{
  "experts_per_token": 3,
  "init_std_router": 0.00727,
  "norm_eps": 1e-05,
  "attn_scale": 0.125,
  "beta1": 0.95,
  "schedule": "wsd"
}
Below are experts of layer 7 (counted from 0) of a mixture-of-experts language model. Rows are named router (the router's row for the expert), gate (a neuron's input weights, with its number), up (a neuron's input weights, with its number), down (a neuron's output weights, with its number) and show model dimensions 0-127. Each number is 50 + 12 x the weight over its row's rms, rounded and kept within 0 to 99.
After each expert's rows: a language model's description of what the expert responds to; "raises" lists some tokens whose logits its average output raises strongly, later layers aside. This comes from a sample of Wikipedia text that the model never trained on.

# expert 10
router:54 46 76 25 63 64 65 33 43 58 67 62 42 55 65 50 42 73 37 52 50 51 56 54 30 65 32 46 46 40 47 56 56 44 62 44 63 77 60 41 65 39 69 55 47 58 38 32 45 58 36 53 57 35 53 57 61 45 33 63 59 67 61 50 45 59 25 44 63 51 68 46 67 51 61 39 63 59 31 44 44 37 62 31 47 39 45 59 44 58 43 32 62 63 38 65 63 43 54 48 40 55 57 68 56 64 59 43 27 51 60 39 49 46 65 53 58 47 62 24 63 62 35 36 70 32 48 64
gate0:64 70 54 41 70 46 47 53 78 44 69 59 63 56 43 53 59 35 43 39 59 37 62 58 64 50 42 39 42 34 36 66 46 46 58 46 69 47 25 49 51 55 32 35 39 66 60 61 35 56 50 52 41 38 55 49 33 54 48 20 32 53 44 40 56 44 56 19 70 25 56 41 33 72 39 69 33 54 52 63 49 42 36 42 46 52 45 44 49 58 38 34 44 37 43 45 56 73 42 47 52 42 53 58 33 31 56 35 59 57 48 39 44 62 38 21 46 54 51 45 65 48 52 51 49 56 68 72
up0:59 19 41 50 59 47 52 65 36 72 45 57 53 27 43 51 58 40 45 70 56 45 40 35 76 26 73 63 55 28 56 67 38 39 56 38 60 54 44 32 48 35 51 82 67 46 34 51 59 35 30 60 57 56 41 53 62 54 49 51 42 57 61 60 43 66 25 62 47 48 46 27 75 66 35 60 56 63 38 30 51 36 62 35 53 51 38 51 52 49 53 63 37 48 47 57 42 55 57 47 50 43 67 61 55 53 59 54 53 51 52 25 58 52 38 61 60 55 38 60 47 74 46 55 54 56 41 57
down0:63 57 52 57 49 49 53 42 31 36 26 50 60 40 76 47 40 41 64 58 55 36 36 50 51 39 77 34 61 33 36 32 50 42 45 53 39 34 49 48 68 59 28 39 40 42 42 43 62 33 61 43 69 47 41 62 28 47 52 63 47 59 50 46 41 70 41 34 51 53 37 56 61 52 46 35 42 34 40 39 71 25 59 57 49 40 22 58 62 32 57 42 50 47 26 41 57 32 48 53 60 36 33 49 57 51 73 64 66 38 56 54 26 32 43 51 56 43 73 55 55 43 58 49 62 49 53 42
It responds to: Inner word pieces with doubled or clustered consonants in names and ordinary words, such as Su-cc-essor, I-rel-and, Ng-inn, imag-gin-ary.
raises: "an", "ast", "a", "i", "um", "ess"

# expert 44
router:16 32 63 37 41 42 32 27 34 44 55 27 44 28 47 75 40 51 42 58 44 60 38 53 72 57 48 45 40 47 57 47 51 57 46 53 50 65 27 71 61 55 51 42 44 60 40 32 38 46 53 65 53 42 46 54 60 45 46 46 60 28 64 32 51 66 72 53 40 53 61 44 40 35 44 49 71 28 24 55 34 47 42 33 67 54 45 65 44 45 48 47 40 70 39 29 49 47 45 67 39 40 43 56 72 44 40 57 59 58 69 44 46 43 42 58 56 80 50 48 52 52 41 52 44 52 33 44
gate2:46 47 68 22 56 48 54 66 66 48 57 58 43 41 49 49 50 32 70 68 43 64 55 40 28 56 53 62 51 54 49 43 40 47 60 65 65 50 50 64 67 40 46 50 72 60 37 63 51 52 58 37 18 81 60 48 57 51 50 43 42 38 46 50 67 53 59 31 41 46 52 43 59 34 47 20 65 30 46 56 59 44 29 43 34 40 56 23 54 37 61 50 56 51 47 32 75 56 56 35 55 63 54 39 68 63 46 39 41 30 36 32 43 42 46 35 54 49 45 27 55 62 52 53 44 52 45 64
up2:43 53 74 38 74 39 32 65 57 46 49 36 68 36 47 38 36 53 54 59 43 24 36 45 44 45 56 41 33 49 68 54 53 45 48 68 53 50 57 47 29 47 50 37 40 56 49 70 49 49 58 40 59 47 64 59 55 59 55 28 50 43 30 53 52 50 51 48 48 63 56 74 42 51 24 61 33 54 56 29 54 56 61 50 40 45 61 46 37 47 30 31 52 56 59 62 61 37 78 49 46 64 40 57 54 33 48 47 63 36 49 67 56 81 52 56 70 69 52 56 43 16 54 33 46 34 65 42
down2:43 43 44 46 73 43 45 51 51 68 60 40 44 47 63 45 68 45 68 25 41 63 42 38 63 47 69 59 52 43 36 43 75 41 55 38 71 59 54 59 38 68 47 58 67 63 56 43 75 57 57 44 50 52 42 58 58 51 68 48 52 37 47 36 49 48 46 35 53 54 57 32 38 58 71 34 45 37 21 44 53 43 45 50 62 67 57 53 66 36 52 39 73 53 51 35 48 47 74 66 60 39 57 66 47 49 57 27 48 54 38 23 49 34 69 29 42 42 56 52 62 49 38 25 51 54 42 31
It responds to: Won and Nominated cells in award tables, and first pieces of given names, often Korean or Japanese, such as Kim, Kat-aoka, Alex.
raises: "ior", "ize", "ui", "ise", "ema", "gy"

# expert 2
router:53 41 55 25 34 37 69 71 36 39 52 55 54 58 19 56 38 50 37 58 46 49 41 32 50 50 58 57 54 74 36 31 40 44 25 42 59 53 38 69 61 52 54 37 58 66 55 49 45 56 67 48 26 37 56 57 64 59 61 38 46 55 58 68 64 71 58 63 42 68 59 71 29 33 41 48 55 47 39 54 73 33 59 47 45 48 47 59 55 52 54 54 55 59 79 57 41 44 40 62 64 36 36 37 39 55 53 56 47 40 47 32 55 49 30 55 53 71 46 48 48 44 53 57 46 56 19 41
gate1:52 72 51 84 41 45 70 21 58 56 41 68 66 25 53 45 42 35 33 54 53 41 35 56 61 46 48 49 33 46 43 65 80 38 58 38 50 71 50 43 51 48 65 61 64 56 46 54 60 53 61 53 44 66 62 56 65 60 72 47 45 53 31 59 58 50 39 51 56 45 72 45 45 56 40 31 52 33 47 25 68 49 37 58 68 41 43 57 58 54 45 28 33 31 41 30 56 30 36 54 50 58 37 59 55 55 62 47 45 45 43 36 42 33 63 38 46 30 46 41 48 42 50 46 47 41 43 46
up1:64 54 48 51 30 52 54 53 55 34 49 64 34 34 47 31 45 59 46 58 37 78 46 74 38 78 45 72 50 41 46 57 65 57 48 66 54 51 50 46 68 54 66 34 37 55 36 67 65 43 58 46 42 35 60 39 32 55 34 34 46 59 53 68 62 65 32 45 39 68 75 61 31 38 56 60 63 63 47 49 52 46 59 52 59 30 54 31 54 55 69 70 43 60 34 33 35 57 41 56 67 40 54 43 41 52 33 46 57 57 60 58 45 71 58 41 72 49 58 44 53 43 57 48 56 35 36 63
down1:48 41 35 35 47 43 50 41 58 67 44 63 54 57 32 44 53 52 59 56 57 30 43 47 50 44 40 52 36 39 45 46 39 38 59 42 64 51 55 62 34 71 52 63 60 59 58 49 33 58 41 60 44 58 40 41 55 43 54 42 38 32 35 17 46 42 86 75 40 37 67 33 50 52 40 64 33 51 44 56 47 61 48 68 33 39 53 41 55 33 49 58 57 32 62 49 50 32 38 54 26 51 53 30 61 44 72 48 47 31 67 56 49 54 31 54 41 64 67 59 53 41 54 39 68 76 28 59
It responds to: First pieces of nouns and names after the, of or a comma, such as Pet, art, court, Mad(eleine), car(bon), Po.
raises: "\"", " (", " =", " |", ")", "s"

# expert 57
router:39 38 33 47 49 47 63 54 39 47 46 31 32 62 53 51 39 42 74 57 54 49 65 59 31 59 39 39 51 40 32 56 51 45 45 40 78 58 57 38 70 53 35 52 57 43 59 48 40 58 43 41 56 33 53 61 37 63 63 38 54 53 45 52 43 62 28 45 64 32 41 65 46 35 69 35 64 76 58 43 59 61 44 41 50 37 57 37 47 48 58 52 46 63 57 37 43 45 84 67 50 65 45 60 66 59 55 64 60 57 67 71 41 38 66 59 60 37 52 36 64 39 69 59 55 27 57 24
gate3:46 46 45 75 35 58 50 51 63 38 40 50 48 59 45 63 47 49 35 69 21 40 59 58 47 47 57 45 52 32 59 41 31 62 59 47 37 60 63 43 61 44 58 71 52 57 50 37 25 19 46 46 50 60 63 45 43 35 77 68 52 46 42 40 45 73 57 54 72 55 36 44 27 39 63 53 71 34 29 58 47 58 61 55 58 32 30 43 46 58 65 42 62 51 45 40 69 46 57 65 32 39 38 46 48 41 36 62 54 58 57 47 45 42 53 48 51 51 52 34 60 74 38 24 54 33 46 46
up3:37 49 52 44 39 57 57 65 46 64 41 67 33 55 47 49 73 46 64 53 39 54 29 62 53 47 40 46 32 41 56 33 38 61 47 68 77 47 72 45 46 23 45 53 56 38 54 54 36 48 54 36 61 28 73 56 49 41 62 62 45 55 28 45 53 52 59 52 58 70 41 48 51 48 51 41 71 39 38 34 43 58 64 40 62 20 55 33 52 41 41 52 62 47 52 54 43 47 79 60 56 60 43 16 55 37 67 40 63 58 56 40 41 27 49 42 55 51 52 69 49 69 45 51 36 31 50 40
down3:52 49 51 44 59 50 36 55 39 44 58 52 32 62 36 36 46 53 46 36 37 47 59 42 49 56 52 53 47 49 58 41 55 44 44 49 57 54 42 53 67 23 62 50 49 26 57 46 49 59 56 59 59 62 41 26 41 30 53 36 91 59 58 58 43 33 40 35 33 56 41 57 51 50 21 58 42 75 60 47 61 25 45 43 45 45 53 33 36 51 55 53 54 69 38 36 37 82 59 53 38 58 50 61 50 51 37 52 45 54 50 45 48 57 67 58 43 17 67 33 43 46 58 32 44 59 49 82
It responds to: Inner word pieces like ver, gu, uv, nt, ff, often in foreign names, as in Etche-ver-ry, Se-ver-al, Se-ver-e.
raises: "e", "i", "es", "ia", "ish", "ished"

# expert 6
router:55 74 52 31 38 65 78 56 62 60 52 48 30 37 66 38 59 44 37 42 62 55 45 68 59 59 57 46 49 50 55 57 50 57 40 62 44 85 46 73 56 43 65 61 51 31 64 28 35 59 71 59 68 62 52 50 65 58 63 54 61 42 27 44 42 46 65 58 53 40 51 46 52 48 69 40 46 44 61 61 55 55 35 57 51 66 53 56 54 45 32 51 58 45 53 52 53 57 49 49 53 64 50 40 48 59 48 74 37 73 17 52 56 70 60 53 68 69 72 54 49 55 39 49 51 23 52 44
gate2:40 72 49 51 53 54 48 52 57 49 37 67 39 38 47 62 53 68 44 31 50 20 40 41 45 52 68 38 58 52 53 56 54 21 61 41 52 86 30 59 74 43 46 74 63 45 53 32 36 52 62 52 43 61 53 53 34 58 43 33 65 57 58 44 48 41 48 47 33 55 38 51 65 37 61 35 48 55 61 72 48 42 41 50 49 54 67 62 45 48 67 59 46 47 51 51 77 56 60 49 69 62 66 41 30 47 65 62 40 62 26 52 42 62 42 53 61 62 47 58 40 22 56 32 51 37 57 50
up2:24 58 38 57 68 63 55 33 60 63 49 50 45 51 53 50 45 37 47 44 71 51 53 47 64 77 46 49 61 50 70 53 75 51 44 63 49 73 32 57 63 44 68 53 50 35 66 40 32 57 70 62 44 81 57 59 30 42 50 47 58 27 37 56 42 43 53 50 74 32 18 49 42 25 56 51 62 55 47 58 42 38 56 44 40 52 57 61 37 60 55 47 71 47 48 56 57 60 38 45 67 57 46 31 55 42 61 63 37 61 37 51 46 51 58 45 63 74 56 49 41 51 48 41 50 40 51 26
down2:44 68 40 47 27 50 43 34 59 69 50 28 51 48 57 53 33 46 35 45 13 50 61 33 52 58 51 45 42 36 53 67 50 65 28 47 24 42 53 21 42 56 30 56 44 45 52 26 51 39 51 65 45 62 51 49 57 53 38 48 67 46 62 58 43 35 62 54 60 61 32 50 61 36 38 36 31 37 62 64 68 56 50 41 33 54 51 74 47 48 42 47 53 53 30 57 55 50 48 48 51 30 77 65 51 57 59 55 58 50 42 55 41 50 52 62 65 47 70 57 67 53 36 65 73 64 57 44
It responds to: Year pieces inside parenthesized birth–death or date ranges and taxon authorities, such as (18'96'–1993), 19'05', Dejean, '18'26.
raises: "-", ";", "–", ",", ".", " |"

# expert 29
router:64 44 60 38 34 48 42 48 50 50 68 50 69 47 58 41 34 60 54 66 58 49 50 78 44 55 42 72 42 43 54 55 46 66 57 40 73 53 38 41 55 46 50 43 40 39 43 55 54 44 62 45 30 22 40 67 66 41 46 52 44 42 65 68 48 50 60 26 56 30 59 47 70 79 79 53 50 60 35 63 52 64 76 42 59 49 42 70 36 63 63 66 53 46 52 37 56 74 52 72 54 73 53 57 45 41 56 52 74 44 64 54 65 46 61 63 44 35 54 44 51 45 60 44 42 53 35 50
gate3:53 45 44 58 51 53 57 47 38 56 53 65 52 35 72 34 60 59 56 57 64 58 11 66 46 55 64 44 36 62 54 31 59 31 49 67 62 53 64 64 73 50 69 80 37 53 41 53 40 49 75 56 81 54 40 36 58 40 52 48 28 62 42 30 54 45 58 69 57 48 59 58 42 56 55 36 49 56 68 60 60 49 51 67 33 63 46 43 38 63 67 46 34 39 48 48 45 67 41 32 56 56 61 60 47 53 35 50 52 38 53 50 57 60 54 21 42 52 48 44 52 44 55 42 69 40 71 43
up3:40 39 74 54 57 49 47 52 60 50 44 49 66 42 42 48 58 45 46 48 43 57 60 48 50 62 42 40 66 42 48 47 60 45 41 76 56 35 39 45 50 33 60 46 39 42 53 46 57 50 70 78 64 64 40 51 73 36 64 52 43 57 40 42 72 67 46 58 47 26 47 57 49 57 54 26 74 51 33 64 53 51 47 67 37 43 71 35 25 61 44 40 27 51 54 37 51 32 40 45 51 74 42 48 42 71 51 55 59 35 65 38 55 25 61 46 45 62 60 29 51 41 67 25 65 54 41 58
down3:59 65 40 54 46 53 28 52 65 52 53 38 51 54 62 48 49 64 31 51 62 45 58 65 49 44 58 56 72 62 53 42 41 63 32 60 42 44 52 29 69 29 45 61 41 48 41 57 57 23 56 59 81 50 49 77 78 56 44 44 37 20 48 59 55 64 69 63 55 47 30 63 56 51 50 38 45 51 40 45 42 53 70 66 45 28 58 45 46 45 61 50 41 85 51 37 46 42 51 52 49 46 64 39 57 71 45 76 44 43 53 54 38 51 74 51 41 37 42 66 54 51 64 45 45 60 49 44
It responds to: Word-final pieces of proper names, often Spanish, Italian or Indian, e.g. Ann Ar-bor, Cop-a, Liber-tar-ian, plus United.
raises: "ene", " of", " —"

# expert 54
router:36 61 57 54 52 33 67 33 60 28 49 56 46 59 62 39 55 24 52 49 35 37 49 55 51 55 37 28 51 69 61 53 34 41 32 64 47 53 32 65 53 46 46 42 38 54 41 45 68 65 60 55 46 49 48 54 51 44 71 45 59 29 45 52 60 56 68 70 50 45 47 45 39 36 41 38 66 39 30 40 41 52 38 67 60 38 46 69 54 56 44 48 52 38 57 37 47 52 40 56 41 30 42 33 55 58 55 57 41 74 52 55 36 21 37 39 45 68 45 56 25 29 67 67 35 53 20 41
gate0:46 43 55 58 32 70 64 36 38 48 50 58 57 50 54 60 36 37 50 70 31 77 47 34 44 56 64 45 46 65 66 65 42 62 39 55 53 65 74 72 48 48 44 46 50 58 31 50 56 69 52 45 45 54 38 41 37 42 51 56 57 37 32 41 53 70 61 35 64 46 54 42 62 58 22 55 58 53 50 37 48 48 33 70 57 62 65 38 40 29 49 69 48 54 56 47 62 61 68 56 46 74 70 56 55 55 39 48 76 32 54 59 42 62 44 50 54 45 49 58 18 32 65 38 42 39 63 42
up0:70 29 53 53 46 61 47 53 61 49 31 51 63 40 61 62 35 74 52 51 31 55 64 54 43 51 51 61 46 35 48 39 38 52 58 30 57 36 50 45 49 63 35 53 52 38 68 48 43 22 41 58 38 55 43 62 28 70 54 48 50 55 47 54 60 41 68 32 52 51 33 41 54 53 20 48 58 69 68 40 57 51 30 51 28 49 53 74 46 42 61 48 35 53 56 68 60 57 24 55 53 56 51 58 33 61 53 53 33 54 47 46 34 61 47 66 35 75 46 33 61 54 19 37 41 50 56 36
down0:62 41 59 64 35 37 53 38 52 48 34 40 40 49 74 34 56 61 68 36 46 54 66 34 48 45 52 34 54 53 39 40 64 33 50 55 62 37 44 46 44 43 58 56 55 55 45 46 53 63 78 48 52 47 50 50 45 52 34 66 38 41 63 55 78 52 55 77 51 41 42 72 46 64 65 58 31 29 45 49 41 70 51 71 55 62 53 68 50 32 73 51 54 43 45 36 61 50 25 59 63 57 33 42 68 46 41 44 57 36 70 56 28 50 58 73 79 39 46 51 56 57 51 55 59 36 41 38
It responds to: Regnal numerals after monarch names (Manuel I, Franz Joseph I), nickname quote marks inside full names, apostrophes, brackets, and sentence-level "was".
raises: "sha", " period", "gal"

# expert 49
router:62 47 37 64 39 62 51 58 37 57 42 73 47 53 42 63 38 30 56 41 47 51 53 45 45 46 42 51 63 31 41 54 42 41 46 46 59 58 52 42 60 56 47 48 40 61 46 71 64 45 73 66 29 23 73 58 42 53 68 55 43 57 52 52 26 24 71 49 60 71 46 59 48 63 48 48 31 69 58 41 56 50 49 58 34 45 62 28 43 40 41 57 70 66 41 40 41 67 54 54 31 36 68 27 63 69 30 73 48 46 58 63 44 51 42 52 49 56 36 47 70 57 49 59 61 68 62 46
gate0:57 60 33 60 47 63 29 44 08 48 53 50 73 45 53 44 43 52 61 41 59 61 49 61 50 54 50 58 47 35 50 49 58 42 50 30 50 66 33 52 44 66 49 34 56 58 48 66 48 61 67 60 43 39 63 61 35 45 43 23 39 13 48 41 44 62 53 62 43 24 44 52 56 81 64 36 39 59 51 42 33 56 46 67 42 37 49 29 33 35 47 57 64 50 67 43 38 54 31 59 53 58 51 34 73 63 48 53 49 59 56 64 34 65 35 46 46 57 45 31 51 61 50 47 53 52 52 58
up0:71 24 64 60 43 32 65 35 44 48 52 28 43 47 49 49 42 62 36 61 66 47 61 71 47 39 54 63 48 58 61 51 51 48 65 43 48 52 39 56 44 50 43 51 53 66 47 36 36 30 43 55 61 40 42 52 42 51 51 31 48 53 42 55 46 54 57 48 17 55 52 43 30 49 68 54 43 34 53 72 34 46 45 49 60 41 38 35 70 49 31 70 36 60 73 72 49 52 76 58 28 43 50 76 71 53 45 52 56 66 50 49 42 55 69 61 69 50 57 41 54 54 31 35 55 46 51 24
down0:42 49 55 78 59 61 82 30 42 65 30 55 47 54 43 61 54 58 36 43 46 48 42 34 49 27 38 48 40 21 41 61 54 53 55 36 50 48 54 64 56 54 57 52 51 50 47 47 58 45 62 74 48 75 44 54 46 60 63 61 55 38 30 46 50 57 60 43 59 37 36 35 61 62 53 51 37 51 40 29 68 41 45 83 42 68 34 76 49 56 57 48 50 80 55 48 47 43 37 44 49 37 54 53 56 41 50 40 47 38 37 51 62 62 51 75 56 53 40 49 47 55 46 72 51 63 38 78
It responds to: Word pieces ending in o or similar that link compound stems, such as porno-graphy, paleon-to-logy, indige-no-us, hydro, plus hyphens and minus signs.
raises: "up", "elin", " injury", "log", "bel", "pro"

# expert 4
router:53 57 51 70 61 49 51 56 76 29 58 53 58 51 50 38 29 50 41 40 48 38 67 43 47 49 43 56 44 61 51 42 45 68 73 58 76 51 55 37 38 29 63 39 52 71 57 72 30 46 65 60 32 53 72 56 32 41 42 54 47 43 39 55 37 36 53 30 62 36 61 54 77 67 53 45 39 53 50 44 50 63 71 38 62 39 70 43 43 52 44 37 44 51 59 59 46 52 55 44 71 56 59 49 25 61 53 69 62 35 62 69 62 64 61 54 47 42 43 48 68 67 50 56 61 71 60 52
gate0:26 36 47 48 54 44 43 65 58 45 49 32 79 31 50 34 47 67 56 55 36 65 44 51 57 61 42 59 70 57 46 58 50 52 28 39 37 71 61 54 43 44 77 52 51 63 37 44 59 38 37 59 78 66 48 68 34 49 50 72 50 51 48 35 48 74 34 60 56 64 70 52 65 42 58 44 58 40 37 50 35 54 44 68 42 50 53 54 28 29 53 36 41 54 39 56 64 37 49 53 36 56 44 63 30 59 25 67 66 48 57 54 55 45 34 46 60 61 53 48 38 36 47 48 29 36 45 46
up0:63 55 44 35 48 44 49 42 43 81 51 63 67 29 40 56 54 61 40 39 35 48 38 35 53 41 44 55 32 71 77 46 60 60 61 29 39 71 53 59 44 35 49 49 37 53 54 12 30 42 63 18 41 37 34 51 29 47 31 45 59 61 62 49 48 67 49 50 41 60 51 51 67 45 46 45 49 42 54 50 45 55 52 43 36 36 42 42 53 61 62 50 57 63 16 50 41 43 55 57 62 57 38 48 57 61 37 47 35 51 42 34 32 58 41 62 33 59 58 65 47 57 38 43 58 60 64 48
down0:38 37 79 47 57 36 40 30 63 73 49 55 36 29 38 54 45 40 40 53 48 51 60 39 64 51 67 38 60 35 43 67 54 37 22 44 49 40 53 46 45 54 09 55 45 63 24 53 24 59 44 28 47 40 48 43 40 78 61 49 71 49 71 60 43 49 56 54 73 56 47 54 49 46 56 57 44 32 37 39 39 42 38 49 61 58 52 23 53 47 63 65 50 52 59 49 40 61 27 51 43 59 32 40 37 46 44 52 39 43 50 23 46 53 58 53 44 61 52 42 47 50 57 52 50 46 46 47
It responds to: Middle or final word pieces of place and proper names, especially English and American toponyms, such as Sal-is-bury, Bud-ape-st, New York, Carl-is-le.
raises: "ited", "iter", "iting"

# expert 39
router:32 74 55 55 31 48 53 55 54 31 29 43 40 56 48 49 70 42 39 36 55 71 70 41 54 73 54 62 47 56 41 55 67 53 58 65 42 60 61 43 54 34 61 62 69 36 50 52 19 61 39 52 26 44 67 45 64 36 59 62 59 55 24 59 63 41 57 42 41 55 44 33 40 44 49 52 46 39 61 53 30 60 33 61 45 59 58 44 57 38 29 51 33 62 44 33 48 60 33 61 66 42 59 71 53 34 38 57 67 60 41 48 55 65 37 39 70 53 56 67 53 60 43 63 66 51 55 49
gate0:74 33 27 47 42 18 50 36 43 76 53 63 48 41 42 68 55 38 64 70 51 63 41 43 69 40 50 60 55 49 48 56 55 48 43 63 44 65 72 61 62 56 43 47 49 45 53 60 64 63 58 52 57 23 48 67 60 60 50 26 48 56 37 26 43 57 31 50 38 41 47 44 41 38 30 47 56 55 41 30 46 49 41 60 23 47 30 52 62 56 57 46 61 28 72 40 46 54 51 52 52 51 32 48 47 49 40 39 48 65 49 48 49 48 66 53 50 54 41 35 53 52 27 49 17 65 58 59
up0:59 31 44 39 37 63 53 57 38 41 58 34 55 42 61 44 24 37 71 27 37 34 63 61 55 48 40 32 60 52 48 65 45 41 48 62 44 43 22 39 35 54 46 48 47 45 43 49 65 78 65 83 57 44 39 56 53 62 69 38 64 20 55 53 54 64 55 44 50 41 40 36 49 39 76 65 34 46 68 59 55 59 65 46 49 48 45 46 58 47 33 59 51 60 48 50 65 53 53 44 60 39 56 50 79 55 62 60 39 48 44 35 52 32 56 54 72 63 54 60 33 29 48 50 53 47 54 44
down0:63 34 47 54 21 60 56 47 35 53 65 48 62 39 51 64 46 44 62 46 43 52 54 59 38 46 37 41 58 39 43 49 74 40 50 43 13 30 37 29 56 50 74 47 63 39 43 60 75 48 30 69 75 38 29 55 65 51 33 56 58 35 62 59 52 72 39 26 48 47 43 57 49 51 51 49 41 55 64 60 61 57 43 48 53 54 46 66 38 67 53 51 47 64 69 71 41 60 52 61 51 55 54 49 34 51 60 41 56 58 40 42 31 39 43 56 58 48 24 59 66 48 56 60 61 69 31 54
It responds to: Symbols sitting between digits in tables, times and coordinates, such as colons, en dashes, degree and minute marks.
raises: "16", "14", "15", "2", "00", "17"

# expert 16
router:53 36 47 41 49 79 51 64 39 55 59 44 58 62 44 42 51 34 54 60 55 75 30 59 60 57 67 68 71 60 63 62 61 45 62 55 89 39 57 43 38 75 59 68 34 28 68 37 62 35 52 46 57 46 59 51 53 68 63 45 57 64 55 48 60 57 50 47 50 56 48 57 44 31 51 64 35 69 49 42 51 49 62 50 47 49 57 40 46 62 38 65 44 44 50 44 50 63 52 64 30 66 51 64 49 48 48 46 20 50 59 52 29 35 44 58 39 23 44 57 73 49 33 36 54 44 64 56
gate2:37 46 76 64 38 61 75 59 51 61 50 89 41 63 62 47 40 39 56 63 51 44 36 41 41 29 49 64 59 46 42 69 63 35 65 78 38 63 45 66 53 66 40 62 54 48 55 68 60 54 51 53 67 46 52 65 39 69 62 44 46 74 61 45 45 57 44 58 32 50 46 69 53 48 65 67 41 28 52 47 59 62 51 61 43 64 41 54 35 38 57 48 26 42 68 59 59 53 66 33 54 29 54 37 46 49 49 64 46 43 50 41 61 52 35 45 53 55 47 53 67 64 56 66 49 59 50 30
up2:33 45 44 61 27 41 76 52 53 63 22 54 61 66 34 61 40 58 36 30 62 48 36 50 63 60 63 47 58 80 44 62 28 31 47 65 46 57 46 77 63 33 48 48 37 44 74 55 46 39 60 40 55 28 43 53 39 28 49 33 37 44 55 47 46 40 71 59 52 58 54 53 52 63 40 66 51 55 42 54 31 46 35 44 38 59 60 40 40 58 30 45 55 47 54 39 48 57 37 47 52 71 43 41 35 60 38 46 50 56 32 59 56 53 36 42 50 64 26 66 43 56 50 58 56 55 47 28
down2:44 37 75 39 30 78 78 56 33 55 46 52 39 74 58 68 65 38 35 51 63 55 56 40 46 67 36 46 56 47 33 42 41 60 42 37 53 62 32 47 68 72 50 59 55 64 57 65 51 57 57 70 48 46 46 68 38 33 31 61 56 52 38 60 52 35 59 29 39 56 56 52 44 44 59 64 35 45 65 26 47 56 57 49 42 60 56 24 40 49 52 41 53 47 35 61 55 52 59 59 59 66 48 62 45 54 55 42 45 60 43 38 36 43 58 50 49 53 21 66 37 37 67 43 49 69 45 68
It responds to: First piece of a word split into parts, usually a short consonant onset after the or a, such as land-f-ill, recon-f-igured, Sw-ay.
raises: "ix", "ill", "ick", "in", "ini", "ilt"

# expert 50
router:60 57 27 36 56 69 54 57 58 54 48 45 53 38 53 36 52 50 65 44 43 37 30 31 67 54 72 66 53 49 46 48 30 72 60 59 73 54 45 31 64 43 75 50 48 70 37 42 70 43 49 51 27 37 49 40 60 30 60 54 48 57 44 63 46 53 58 50 71 47 27 61 52 53 39 69 27 44 49 58 51 43 64 62 27 57 53 48 50 40 54 56 74 52 65 65 48 34 63 46 49 29 65 55 40 46 31 41 37 61 58 52 60 65 61 55 30 42 34 65 56 59 65 40 41 49 64 50
gate0:41 63 47 36 37 66 41 40 43 43 48 49 42 55 45 58 58 61 60 35 70 52 55 70 72 70 41 54 43 41 33 31 55 54 48 51 50 63 65 45 55 39 46 47 35 39 44 50 48 54 36 20 57 48 58 63 31 49 32 32 35 69 45 44 33 44 49 48 56 48 42 15 67 78 31 31 50 48 42 72 47 63 54 50 41 62 62 40 26 54 51 39 27 54 42 53 65 63 49 41 52 63 59 43 39 40 34 45 46 47 40 56 68 74 54 40 47 45 54 59 62 63 22 42 53 54 51 63
up0:46 65 52 46 59 63 53 37 39 33 34 48 61 43 47 60 48 41 40 14 52 54 62 46 34 41 69 65 76 31 67 50 57 45 39 27 66 44 61 63 41 46 52 51 38 61 41 52 48 65 55 21 44 38 52 37 52 36 64 53 49 33 46 54 72 61 48 50 51 61 51 57 33 44 66 65 46 42 53 50 33 66 35 35 60 40 33 44 52 65 26 49 60 53 60 31 45 65 39 64 54 52 61 52 44 55 48 65 57 48 27 35 38 50 43 53 60 67 70 45 72 64 79 45 55 47 57 53
down0:61 54 49 36 39 63 43 53 24 44 58 46 62 54 65 45 62 56 38 30 45 32 36 45 60 67 48 52 54 57 49 40 38 67 41 71 42 54 62 42 62 31 55 52 40 65 38 45 51 39 64 53 50 69 45 44 36 54 47 43 63 44 44 66 53 39 62 38 46 41 44 54 46 61 55 51 44 67 54 37 51 22 94 62 46 36 53 52 35 55 60 55 57 64 62 41 70 60 70 51 37 40 49 58 55 60 53 43 48 50 67 25 70 57 67 61 56 44 28 23 58 43 50 40 47 67 26 65
It responds to: Single letters and short consonant pieces inside compound words and surnames, such as Hod-g-son, eel-g-rass, ag-g-ravated, Fort-esc-ue.
raises: "rich", "ro", "ram", "rop", "rick", "ón"